python train.py --hidden_size=384 --d_expert=160 --balance_bias=true --lr_router=0.000592 --norm_eps=1e-05 --optimizer="adamw" --learning_rate=0.00196
Below are experts of layer 3 (counted from 0) of a mixture-of-experts language model. Rows are named router (the router's row for the expert) and show model dimensions 0-191. Each number is 128 + 32 x the weight over its row's rms, rounded and kept within 0 to 255. Numbers have three digits each.
After each expert's rows: "gets" lists some tokens that make up at least twice as much of what it gets as of all text; "mostly gets" lists some tokens that are sent to it at least half of the time. This comes from a sample of Wikipedia text that the model never trained on. Tokens count by the router's weight.

# expert 20
router:127108134186156086108085143162114188104124061133135102099180130120094140122114111092095132167095104139102089123147117138101148161138151100189096080105128134137100128097160116099159128198129146116142101092091150088135126173184107146100151096109146152171076239141144082129138184091121135100122162072128061129108073149113173093092203166195129109082152169128097090093131091103142129083175161113129152115098166116153149186133135153148058162066155167082126074158062192156070120138146105147099120098184097082060063071163094160166132096100166147159145154146115130180131063140120082087
gets: ":", "19", "20", ")", " by", " "
mostly gets: " Preceded", "″E", " Votes", "%)", " Synonyms", " Occupation"

# expert 41
router:129110091125122173143153122115164166162147121084083104077142130121168092134144157152121064094099140085178139134094130142135161140157095173131081140083188164079117131143082196142118131150151131089103112148118157153132098169120146065138074138105153145155125143135114134119183177110090167131095079132126119108143195069112133170128093179152179098077092140128080145188195155087115097191164081160155096068134176119137086086194145161149162127111141107148079167173144111053143090095109113123094100118134088142208121171076133135187186143161119090143079073106133180103160139146113103129
gets: "c", " c", " C", "C", "m", "ac"
mostly gets: " c", "c", " =\n\n", " C", "-c", " reg"

# expert 54
router:082130091098090140112136112146025140137123164144109114100153128116079084108150193169117111167073149113133145162143121168119148093095088089140171164147174161069156120141128113142076147116120159135119129111132145144166103124049135100116144184106109141159080132075107122206106111092048130165117162136177203160139105166132113165072169173077186101132099189119181081138133101109098140164137104154127116161131204144136113120156071111140152120139115076165082165056081102158151121145108113100162152166149116135144090127106086118177158151156155093137197132161153169104096152147111125086
gets: "N", "T", "B", "M", "S", "A"
mostly gets: "T", "H", "B", "M", "A", "D"

# expert 7
router:169147118133111111138135135125123127165106143137101108165138176087184058102122197129154122124117171148134125162118140126051093167114101113117122042125114085145070159118180122146132150147097109141152135104167108123116132094100107135151178098157097126149103116136132147129092156118168160074186114035109134101121056145137094084129124118120123175085118160137132173191159181141123148111080181082137153110123173070136181100173147173080126138080145168111182128207126133101167092127156146135074231097057124152120152100075145138103113134149202196071207176165115145121130157071125138106
gets: " who", " which", " that", " but", " where", " when"
mostly gets: " which", " who", " but", " later", " when", " where"

# expert 0
router:117060112161178126129088157126153110123067113092061082154169121097074130159114153174123108153122136091120131105109092108092141125206131091135079181128211165078163158122165146149182155138138197107120124193120171098163131131155128083079147141074123126127170157088138119107161139151104180087157175068131162112112135137108127131158170128116091066132131136121117082147105112084157126113131133123168178123122146084135175079137109171176115189171110069097092145149073172146119155158093125123095086079162104092143113210143134173152147066133154104141114164142106131134139108137165122113
gets: "\n\n", " |\n", ")", "-", ";", ")\n\n"
mostly gets: "/h", " re", " Died", " Swing", " Density", "°N"

# expert 8
router:159030163080182078131091102132146153106112091140138138136105132105113164151071098118124097131137207128142095125111135127128118161063090147085073132096114175136124082163168174181143123136080191125060159117103121132115082161125154150086121146124163139171087153162082151128054112201098130123152073076139139146140096172193134137082184110164068128132187138167133139064110135134100164121153057130140111137148088161159145140167123144166144141159197132193125118129070146158177145120115132177171094159144068144118101110158102164124121101083180120148127131134119140080165109199108150107
gets: " and", ",", " &", " then", "),", " He"
mostly gets: " and", " &", " then", " subsequently", "ency", " He"

# expert 61
router:164170145193187139075126138099156128119133076110175183079147147165146114187091121097186174138120121171139136121122187113156126140160133127175097128107100117135086109074102134101147149122144151134165090111200125075112169128161153133105156087181111132106109135141112162070142121148112101178111130139134111151156110169192080142151109139167136157092094129101132169139089127113076122137078130090162079131142085088148113177194150168111089127081094146079162095113145167119072123107166123086186160127146169112065103131135150092136085125072174121057106087163127060127119147088178099160
gets: " in", " the", " for", " on", " from", " of"
mostly gets: " against", " into", " for", " between", " called", " within"

# expert 32
router:185108117121109080133131151137122119103123088153155164133099157154171140145068094138132140150155144138057133112128125163152103124098138139158128183144156066161098157123112124122105102102132136122139121069087172168179101140162120124100155174189098113204086168187180098097176177079101126177154095108137133132137056159182170162143157144129132180143180136121145094142114089154120126145102116142157120118115085111127143104114141108149138176131132180126108175102108098146111111128126131157160040124066152101084169122103106205120144178124122174090090127104090163125101134128187116122
gets: ":", " -", " –", "\n", "\n\n", "18"
mostly gets: " Festival", " genus", " Museum", "ensis", " War", " Battle"

# expert 49
router:221141119167166123174103121073138136152166155116186096163155136163165144156165127102073146155161118139113171089057129070169189126120094169082157154118122099148124147137075140205135115123078092114128126178101153118120092066172118115131163095152106111165082153123094162146188110163115145132158134144208096125089132137096107071135084059106130143102152094121076162190168134136212145154125132112169088094110122128154127108162189170139098173105133181106132156087173134171146114178208134191106107090078114126163148139126137105106124080161120121126096143174079132135093094154120128115
gets: " st", " r", " h", " s", " b", " f"
mostly gets: " b", " r", " h", " f", " st", " w"

# expert 58
router:085188166120107095144145127167168114150057098102123133091169155049151094127134110154099103132106088125189141181118107096086108089144092092147148120119118120148140097170133105166123124095182192154178105145048197179152160158118036091092151133102132149158153135092129146162128117182105107173099129186137110166179100145183105199164092162127122139120118167092151183072103125098097187096166148194097172133107156185129119139083120158152101073185117106189135167126120139149107119128086186087153128137140152115086173107113092075122163112145123139174162175122158116119112104106120132090
gets: " United", " |", "1", "3", " |\n", ".S"
mostly gets: " United", " China", " JPL", " Texas", "|---|---|---|---|---|---|\n", " Gen"

# expert 47
router:175214115247191113110100114121136121130092154113157095132195112163115110130091111071148123124154138158153174160105145118104132132090124116102119068093126083173129161113162069141176160118116083094171121138112128117096137086119128122155141099145131110118158109114111151181082129191117122106147153096106137123060128134135096102130116113145124145120112138137152184111189192168148171144051145121119090117114107109111176160159153113061086106130104146085196090153115167105138092121155050126106154133102138179087119153147098072166125102170131174165151100135110127169156135123174198131
gets: " a", " as", " was", " only", " also", " than"
mostly gets: " same", " than", " up", " just", " been", " become"

# expert 29
router:085171095122131082065170135125176127146145140105116138161125130141077141146105129140136150085158107162114152119104138119078107077073179113128171137134128122161112164104133128141133085158159143077081090138102102182161136158174163171174070082072071127184162122162072140072123065150099160143147207114117140155081135095092150168144093097174129067147180161131096135043106132173119175133108168152166107139149111166094150202086103161138099179071139133131097113108164133157156130147146116174093082093094092091070136144151146095131092092172136129102152119135206130138137115130180146125
gets: "-", "|", " Co", ":", "1", "See"
mostly gets: " head", " Co", " co", " met", "See", " Type"

# expert 35
router:081094096085116164174162138144106173146152127148126149085070093121175148075144149094107161111132076102148086153098089102152119168175134129107138110139098087141075083164112171127124158158132096187091133153180112125096084111102121117162072106110095146067117094122165107110079136099149135133030116172107114115165133169106077116185076137102187131132109080156129146129116138112117107173152106138160073129125195148129142113109157172045073162150207151175110167172158139092126135076125186146163188206139097154182121168101105097131160124087071137096110131089159147102125131126098111104
gets: "b", "r", "ad", "al", "g", "ro"
mostly gets: "ph", "ro", "aj", "b", "my", "hy"

# expert 10
router:136074164102084160066114146160160127052171142079101157145191082150075131092123092123168150132152165118157116153158104133158146140140123176125091112138138134158137106152120128132134108133085101161114146127163134039143066184147136127145087158122182121157152117089166105168125092141083131166082141128150183122152111189101169130082133188125165110161104145122102122153159106152146052155183121209137115164143092155111132064102109118158051060128121088115126176075130094142130114144117098110198103149160169101159131180170123159127120174140123199109121059090098171111156129105084114116
gets: "a", "e", "'", "é", "o", "u"
mostly gets: "a", "án", " Go", "é", "ñ", "ía"

# expert 13
router:191107119109162052134144127131090161124094100218057109190126088108163123161138134172085111151088185155153091156137128167147108212136152148064106134154146102113072102092152135154118115129106176169115171138132146160126140102112107185123121156144125141142125167120097187110105079131111154063096119137082123101115100152120186099122146087152132137126172122148129116125105135147137077137151048135125161188148136127107103144122106166160163049104128131127124160074133122113130151151153131136174156090166129095127068192136132125172117113099136111135143148090116084149105079164181094129
gets: ".\n\n", " |\n", "\n", ")\n", ".\n", "\""
mostly gets: "\"\n", ";\n", "\".\n\n", "°W", ").\n\n", ").\n"

# expert 48
router:078084174114136107129131140150108113095113142129162095145074087128076082152173142164129146140091143144125147152108118147095127170181093137130166119128130126121090109144145107165083114100062147095124137140083167189182135143153182147080146177089108169170154144121087105166091081102163124094094122065169116131047190146132126165100159143133121093140088186129107131166187082166124094161088073100127174146102132165123127090077075135150138087173144083131104130137059120144126153087148143134201135135092144157088140137129126127145152088112141068192179124111069138107069127098093099100
gets: " (", "0", "1", ".", "+", "S"
mostly gets: "_{", "+", "^{", " −", "$", "("

# expert 45
router:141160123149140137131152119120151094127108176131138108173127103079096175098129116122081115168139164088136141187113127118123099135178108107140069103173156167143139115063158104148118115076081168134144157223116216182174122147158096131155082121122115109112175139086112151133192122067099138091140138141144125140118158146090148133076147188125086106095127117134097112161143071082133191116114174133102098132088148141169166138106115086166177138107129096145135173146178159112101097152144116168146087103083106115103123108121090079140145098189121140147100120119107137134129138103115108145
gets: "/", " |", "1", "–", "^{", "′"
mostly gets: "′", "^{", "-l", "+", "°", "("

# expert 17
router:107127085148140115148127116112175118100102105110086158117058122173075078168100134080143132146092102121121145169102133061089103158129097086105134100148123121114128134150141142092140116083150123176110140130122202083077129134120190128162124116058100126122203113120130123102114100135138107157127110071129123126105133094175178127135111169152132088121108097107119178135161074107145122104140146096132140138108174123167197109090118095078097133156102137163106144172104115115117202112164161114129191121082089179135087151138117133128138097129158096165198155107115070111145075078080110122
gets: " ", "0", " |", " (", "00", " Animalia"
mostly gets: "′", " Genus", " None", " ann", " =", " Animalia"

# expert 3
router:155114168089188091156112132134106128099088055117145168161151122130123126178122130118145179124136127161084117135134196097109077078121166233140101111156126144119070136102152106137100104173154102176183097178171113155171140109104178142130154128167130124088090111137152107089125184106106106078136122155077139161093070096116106135131219125139085178143131175141123098161173113163106177120082129099103095149162071090155133091130102116134139118104089171157137162081131135109161096132119162190134111146115162135051108131175126150132156125112162135127112121181100159130121121139115161157
gets: ",", ";", ".", " and", "),", "\n"
mostly gets: "\",", ",", "),", " but", ",\"", ".,"

# expert 59
router:200143151105134128115057139132136120100090139107120154097153181074078115097172132091078110120165081117089095080142118112131059177157136134139144102198110163066142107152191118121119145091062168150096170127095103134134176125100128079080181163177151160079086092134134120069144129082153124178146107067047062177125152135107120132093178162154136161178144186152154116081103124119093109141123170135130151121145117108111142131073108108088127127137159180105177100115142105112076107122125115150124079123128141097112091096086073096095112140107106090135121126175130146140069166176141118173
gets: " K", " T", " Ar", " Or", " She", " Sh"
mostly gets: " May", " Or", " Ar", " K", " Sh", " Har"

# expert 60
router:080153118102142162114137145155068160130184149092157134104070114181081103109141101194178173132090052118123141136142133131135187110183113201140053134131110100084170157124123172070159160113129113127101084097152145093098116103121157096192147143203133136115080087134120213152130176184150146090102098153160172081153131098161122128131149153110150115178122116229161099135113200145066149155158100088126105141107137162145074081162170093129164145139135109128144101146084122117183060111084126131106157131159159178177129133130180172143054147107124192074110122132109088134097085134148103166
gets: "u", "ent", "in", "al", "il", "ut"
mostly gets: "ust", "ent", "ict", "enc", "erm", "pr"

# expert 33
router:149113110194142077125200120111119158125128087128171166200129173171126094146158138133186133067095152148152162162147196081100132071124098130156140109088118086185094140068081064150176200092097130122142143147147093131138177089127094168151123088191054140087086086165134186081095094117166130181113141073144107157131130126148089118116134146143122133127110159175133145153117171116114128117087107095122083177161104091125158109125132173088098121116160129129193094136094109116143091151152109098093212091089150134093115061124179078168091176094124161075159125142081124132151143139199131119
gets: " to", " of", " from", " on", " that", " the"
mostly gets: " After", " off", "After", " own", " way", " without"

# expert 14
router:097088100148127144165067111145145118144102143161121098099148088097148130200109161142118086145115168124182111147114102116099084144138179091148172149120142156150127132155128194194136156098117151090131149109146151166134096133167118138113126140084148123164130138130092127125204112123116194177157140123143164174096081134100121070121154174081119120070177167128159097155047102105132174122158108081124157027103115189136077126106131111118156172112135119142147125142142100107056150124131095104097161147082097064107072117142141134180134161176121098224158166150174151133124134166098066142
gets: " \"", " Q", "S", "–", "-", " '"
mostly gets: " '", " Q", " Ind", " Type", "====", " App"

# expert 16
router:121054111174123128091096159153154146143188120162116181172109160141073163120170092120120130162078136111145189110152137151142139100063147155082089114106103159144144133096114108048131183166166124074164155075154102144131174111120168129151068116162120091093090175095148149143104155067099161133122090176114159121147111113150098115114131127146151174118115160158116139078111110138132104197122122135168115136160116148092116125103092096152139132081144177153162148080147149072152131163149155181080125093158083084113067074142132132185121075159060129076122147155160108094118139110145164164
gets: " of", ",", "ous", " father", "ity", " son"
mostly gets: "ous", " son", " father", " village", " old", " brother"

# expert 46
router:158098156178184119126157144118049202119071062193100086116154155140183123117101122165135108112195182151150194160092138103111099162132108179111114079117148096144113102119173106104056096104154146090083112157137172158166171127086164180078115102082082127141171174158164111120080117093111076112142174153106131187124081148136115111101104148120142165057170183120108107128122119154161133160148128119041149168131104181119089085160169170062114158114138120164145100079126129116127116126150131158150098143112135154140129115169167167146132184111172134097143228118109109172186114114164113126
gets: ".\n\n", ".", "\n\n", ".\n", "19", "20"
mostly gets: ".\n\n", ").\n\n", "\".", "\".\n\n", ".\"", ").\n"

# expert 40
router:168136137186130111141105135125141123139081089138142077153165114153130129163172125075100109137137125146141088122066111075113152081100151141081175133135143092142121162142081159192116093143145175094129142183071157119120163121146100141105162141049154135158124115163106122151152149125128144114178127071154069168105129125088122168183134064177093122102133115128172135115107148109124156081065201157128126155104135097185171108194110145121089146130057135113179129094144134130100139159148116164153112070071097132090159230185118148101129097154121082149100109170175094169144119115133122163
gets: " in", " m", " is", " south", " north", " high"
mostly gets: " high", " north", " long", " km", " south", " mi"

# expert 6
router:128142125150178067144097115165178124142107089111095121133134078145163158163157136106078087177104150154117075159130097078106051167161064105085141141123193127134204062087162118119118096127165145054121213124085164133183154157170077124094138079103173109151117161136117177139128143097093159132152127092133172163133131110073154106129187094113121117128112112153075133133144131132101111093109163122165142178119113120098108109076091108090046157110146125124144125124086156115135168172122149147150074091089121131122134141160128092153102047132139134132157220111119109087128081108097160084
gets: " and", ",", " |\n", ".", " of", "%"
mostly gets: " %", " during", " Apps", " election", " Goals", " medalist"

# expert 15
router:111068131134120163087120123141148142114157118157166208106076078155156130085148125142167134116117099167085166110111123190125106141081156165088120190133077104138150132092075138055088192135173092161134110081103075191081127116119131129117165121160091174103147112138138116112153115161112117133087102177127180096188187095107132128150115109110157103152080073161167127132106171133108116147161119109099141135126051181138077153120127139156154170126151098143137057099133075091134161112109167105126139098178135143147123149118169159061107171128184111164081093084196094139134135167136145122
gets: "s", "es", "us", "os", "et", "as"
mostly gets: "ts", "ations", "ies", "ness", "ction", "oms"

# expert 44
router:106144128121158128140104140145067141087069121110084135124145090135140104136089095106063062144140144121105090153149058076105098155186082097144104157121173153092123108105115153146133107075121176096168106200120168134170156175147086088101124173078180134173182132131147184149132118143134152120123132105106182110083123170094104157185077161121127105180127117143096109118155088121110089143148111152152178180111137083172171115089108149185056145150151072136104168109142109136108153144135149110140154102133116159175128138133154164131136117113176158171139148126101183120059092097072114093
gets: " |", " |\n", " |\n\n", ";", ")", "%"
mostly gets: " |\n\n", "%;", " BRA", "°W", " USA", " Lemmon"

# expert 53
router:121122095159115068121090166145070109098066130132096126148084145073077097162155121116119129113138128161114123104154149126091142150201139136110170107156062095078142102110125109125137144182134175132113154158108142105168146114136146134159134110146106148135112157177142137161166173093084152055138134057163082126114065149144168134118123124173073071134156163143159141145132116128196101104182134075085129103118103121172197144140124153114051153157128138093084154184137126128077125133111097080171130087103102124074164110117134103181142115088101102184115133084088132098105088186113147077
gets: "20", "19", " ", " |", "==", "00"
mostly gets: "20", "=", "==", "Career", "Scientific", " sq"

# expert 34
router:121105130124090082138105094128123061124126119153141129132176147100150201141115069172160129112108116034092080137112114109116074103173109164125159117154124137157163086174132113130118145099204098071170075103132166193089160094128091127177089123097128163122087137089152042158171080130141104078095139118119123092104122108141115159092109102068124155139100140115167134113137094088075153130187126128157129065128124119125132165072123160120148058138100131143172156112127172149147132131121183106166111114142131121111131133141139136139153175118065092193105167140195051137149087160102122140
gets: " |", " York", " New", " Texas", " California", " Washington"
mostly gets: " York", " County", " Canada", " London", " California", " America"

# expert 52
router:145129189100188116136069121121099121105159098105068095071118106081081180142097165153163137154127133118149073183151102116104149081161112126149189131207155153145122126124168132159125125095163188114180147166088159173141141138105123138138150119142117165144151141134133163121175120134115113132151151059145149178183107162122209147134179138137110115137128114108128149093157053098170125153165142133146173112102105097172119172134141117164129055118158092064176128142091086108156141171081069155165097036126178103082114132147114085167145078091125118181137184149228092068151127073166137096
gets: ":", "\n", " District", ";", " Location", " City"
mostly gets: " District", " Location", " Date", " Country", " Minister", " Order"

# expert 42
router:123083131064123187102187122122084143116157149188179141134088112119149111083092129132162155127110140061097098107134136161126135150144191186119088112085091162070149136115121125097136077121102098129117141090158097120105146114062104157177048097112106139074149090162177144147091138107194097130139148115083123096098136117090157149194113116109153178161090098210138087117152185091147099153127131122178114194110140181138115115132098095154127063171143120117105121124115087145125092169141108083134162177185149156103167171148163160142097167084129161128087115116123136094110161120102124158
gets: "z", "a", "on", "us", "is", "ia"
mostly gets: "ne", "la", "ă", "ius", "ma", "ka"

# expert 9
router:156168066168129121106061154121112100133054091080140106178119135068134160132146098080103131118144158113098129105100143113142093132091216163175075116099158094115106114108139161152191108129136070142130127127127153102090171131078164138108130163092173089167100218144108105083151155141119098149104120064103086123104117130164099149070169125165104135151097190130174156159199073160086192089137139132154107147141103079159149086200101177083098111095123116070057113133142168195119126119130069155117147132140075148079136103105104114131071182153164106173121133165108145076142154143128134173
gets: " to", " became", " s", " with", " as", " was"
mostly gets: " became", " o", " sh", " s", " began", " become"

# expert 18
router:105159167128087148137104144145101113071176165072095178100116168177072129069112100142143158163120128116087095131125094121171125159177163141125159114140162169071147119172139111109120112149128109188121118117187133074152126147088146153114099135154203161073127098167188125136132121081158152121159125179095139158150170140087138128167143181094128168159115071171133090101091168117145069110124154110138176150098174105152152074043105125115124078167188140114092149094155068136157144139103105084107088123179194178130108120153129120081218181097112102118105097105172163182096134075135133113
gets: "i", "u", "a", "o", "ai", "ad"
mostly gets: "aj", "ō", "ai", "ó", " Sam", "ala"

# expert 11
router:154146143142206113059162105124166172137087151184147163179151083073132133090123081142186181121081124159174202128133158140116138115128153084186110106119120110154102140089155109130152150176114137119078138123084106119148141123172068171074150113089099125156146167128088084080052121152165142095131135124090120129146099087161115109112100158116142103104136131123075130135088127161137158105100157137105110164136095102125129141122199136095166106123140141134166117078175125074101082167144159131145160177103178138032129082154124191088089134117191171159148145094126095085125143176136120139
gets: ".", ".\n\n", "ing", " \"", ":", ".\n"
mostly gets: ".\n\n", "\".", " while", "\".\n\n", " further", " After"

# expert 26
router:059114125140126155145156171169084157148147146099134131112112102158157104132201133085167072127144073140157136100111059156104124146102133143126137157089134113073160111095129184110137112128172132109085133126135094088127058127151092098127107141137091136088145072127127156135156092134142136125063124106157159117163170066087143151103104127072128105167099142125172106127172117156113081154080151121142148151143176155074120193117123088112108178129108083135073110098121151112118134098048167144133115183177063116129144120156150196129129195142114095149158132095130121144117150119151179124
gets: "k", "y", "ch", "t", "il", "aw"
mostly gets: "enn", "ch", " sk", "ok", "inn", "ock"

# expert 62
router:192140110255206109107112147127138148137058103086182117163169149138112087130084176125169116098104128120159184137148157091086097153111168099207104046106154182145099160096182104129176134163106114120094074128116143096143131145159124142093106094149179181119132109119089121071134181164157139132158136084114114213142101155177115168094137139157109137134157155133082158115066102116122144089097204138130112084143095091170150116174126142065071115127117155098155133183077218146118095159126103133082148143093148154091148102144111141170121143132084133115118083165074086148152107157152121115
gets: " the", " in", " to", " was", " In", "In"
mostly gets: "See", " would", " During", " However", "In", " According"

# expert 12
router:205128100182203102084102095104104098140090096158139113181103139109159107155061179066134148131135144127115151117092209100055105118093107163080080057203140103135090126102184087117157113153128107135165151141147100157089164137156069177108163137154116103123154130068153118147124150144146183098173130087133106162092093148180096072139087159153147140128091115091166133139118129185186146110070137060127117095148160088109159092160095182097149141097111124149140060172136066103101118153160124083070145127098132142113121105124157123127136083155151158110113143162128106117085141092137134177
gets: " was", " to", " were", " are", " been", "ly"
mostly gets: " has", " been", " would", " they", " being", " are"

# expert 31
router:255135190053154065097165111122052115139091100146096109121068124160146132128140099121140111121195211116145094113165163131177113110125141124152108074144138131146084142099133147128152118140148182109146109113161135106089149095139101190104173157124132136160118133156164135104140097201125142100143102105154103130143057131159206118158122094232114126067125121094138148172114123157136122082138124087143110103113105110138179111147113140185136133118108100131152131139132147132129167150170140160163132118121162105153154089152112193097146082086181124153100117137088090123107146104170082163
gets: " in", " by", " on", " with", " at", " as"
mostly gets: " film", " building", " version", " event", " episode", " features"

# expert 56
router:120092098168160088137083103156112136087131090100114191128131071150119080092146138194158113086149145135172143096134117105146168153158173157167101110089108155124152132074145097139135125158161168152132170129133130123126102152110091160167143094150168116073133110125112096159123127146179162092120148174048104126166132091177097170056112165129160189106095081126140153099158108146105113123112115159129147175164152158121059144147062120120164139136167177138163066146167125073109182144124088140137177146107124148175142100162103089185176090159130147121176106114092144153159085145109103129
gets: " ", ".", "|", "al", " January", "an"
mostly gets: " January", " February", " August", "born", " December", " June"

# expert 50
router:159125164095109103093100117162151136101131093187129160096105100166153152140079092163088090127124160121108085158115121174177144140108184143104132159200091119173069128190109120093080118080164124149186092142127084125179108162092082223164116151159155153138118152138145078111180153062090125154153134155130159138107150098127168148177144110110159130138178079163176149086109076091111126166099096181113150186123058155074073100092124114193132119171158169145182106095156086151152151147110107147117111096138174149083153160145175150077160165136152172133105129079162087097088151094136133158
gets: "i", "\n", "ia", "a", "o", "an"
mostly gets: "shire", "burg", "ville", " Corps", " Kong", " Force"

# expert 4
router:104184175109092172129180122153154079073129108117090153075139155124119134090159087089113147143171156146095082119121130161073139129134129099155181147181169121080106078163139153111164103161085135100163079141095179138161161122102148076146132119079134132147080093146114130096104098118135092157076111180069122115138141128073083106062131214097114146118136119088141117095144122144091075112100174196139121137086143159116127137090129085141122120165175122093116151075137117163106177078100088115096074119139145172170135096146187157132141118086085086120158118092137201106139146058100101122
gets: " K", " R", " H", " W", " Ch", " F"
mostly gets: " Be", " Pl", " Ch", " Mon", " Sp", " Fl"

# expert 23
router:106099140098083161139167144107071153116181150173118168100115115143123154048114141172127162100078153112120084105166144126184113119112112107103077148160121119087192136131139124077148132184089157129169184090182051184129157186106126120187150154122085068109161124135178147149100106125185113122169161180141143064120205156128145149148150139110130152169133073175134080078093176118110092103080102136103136109134120118072091096148114127154164154187115141130140162076116123160097096171135144171125165155138137137082153073164107149139062184084162144161145156175170091110143113135105107126
gets: "es", "z", "er", "ing", "s", "ers"
mostly gets: "les", "ures", "ales", "ios", "z", "ows"

# expert 1
router:125118098085105135135150122099179072105121133119175084082099100136130171105136120126100104186137121102159067176124140152130109099090073056109088117122153076146158103177155146181115145114067126160117123107112192150143115152084189065089143105125111129143095144181122121166140095083123115127103138134110133149115105130136172125091159183124165165129193167110081090182102087120174155160125137149070143141117145094135152106107120080118121119109119108120074155177169142156113152065119132153082066148170142149197137148103086117089175135096098124157161163130111130139156167120104130117
gets: " L", " J", " D", " R", " H", " C"
mostly gets: " J", " Sc", " Br", " St", " Ed", " Gl"

# expert 25
router:128048093102158154091153119132118139125112128126132140125172109174160109140092113143167144108115131175071191126100138128116137188145136127146140126070167185129192146140124130140125094142072085098094118130157076165070131150093090122095125134139115129124138088055144127130071146085152144136149191184129109162158112054176108120121104161131145068035124132179138120061084096127138092176151115111138118104147106129152104191128115083103161124085128059146101113136086127128154090106128170151144135125129131154124122115192121112096101160165177134068122156174159092137143114114111116072
gets: "s", ".", ".S", " The", "ec", "t"
mostly gets: ".S", "ec", " Other", " These", " There", ".m"

# expert 37
router:144070155134116121084135158143145197091076069129077170100135130176115158118069142083121127109178186121093146128149152160164094153159128074088124075080184117098142121152102104139106165080139085156129092143152158133159176094169114168101182081063117103072148068124118150158153095166111157118165175123132081174104111133136145102080121127125104129127173114089093176134160120119174120166160126153162130143125113166155144174155098062109136133137148168128081139112069165140052162092147047104145169156047119135105104145114092068113144165148168069121167116064119071148089129203120175116
gets: " ", " |", "|", ";", "12", "99"
mostly gets: " ", " ×", "|", " •;", " x"

# expert 5
router:148144181110092127184131121118160094088066131100138100091194107062129134135125090118137146123146139070135143112103141121109090158140162064171090121171146100184175094117154107139168134090147115068165078112064180141110132134158132067136123180146154155160094161102171115142162166141104150172100162160103094150146139126154063148057117165132111084143117201125122168144148125144118065158159166117177106148110123126138181065090118071169089061101101123044090164094138159151072150135136145134155132143089142139106144169115109125107147172146137058125121123114131139129079189148114101134
gets: " |", " B", " P", " New", " Br", "7"
mostly gets: " Br", " Sp", " Grand", " Bo", " SR", " New"

# expert 57
router:125115104140122159070131130145129124148151165161203142112108152164110117151189145152119175127188108145092130151143155153119170117146071190133114174108058140139077164117062129113151106190182089134139118103129107103131135118154099076111145116164076076124157150144098151124087111180121080130150084178192131034140102071131075185076064180137162129152146112195143126106116091173135196105130105078169104121153159213125052137152133108138117127091170168146142147140078097068129129111069101084161154164163132107108101136090135131091104114104148151085102126108139152171175148142115128124
gets: "ed", "or", "en", "st", "se", "an"
mostly gets: "se", "ched", "ten", "gr", "ened", "stant"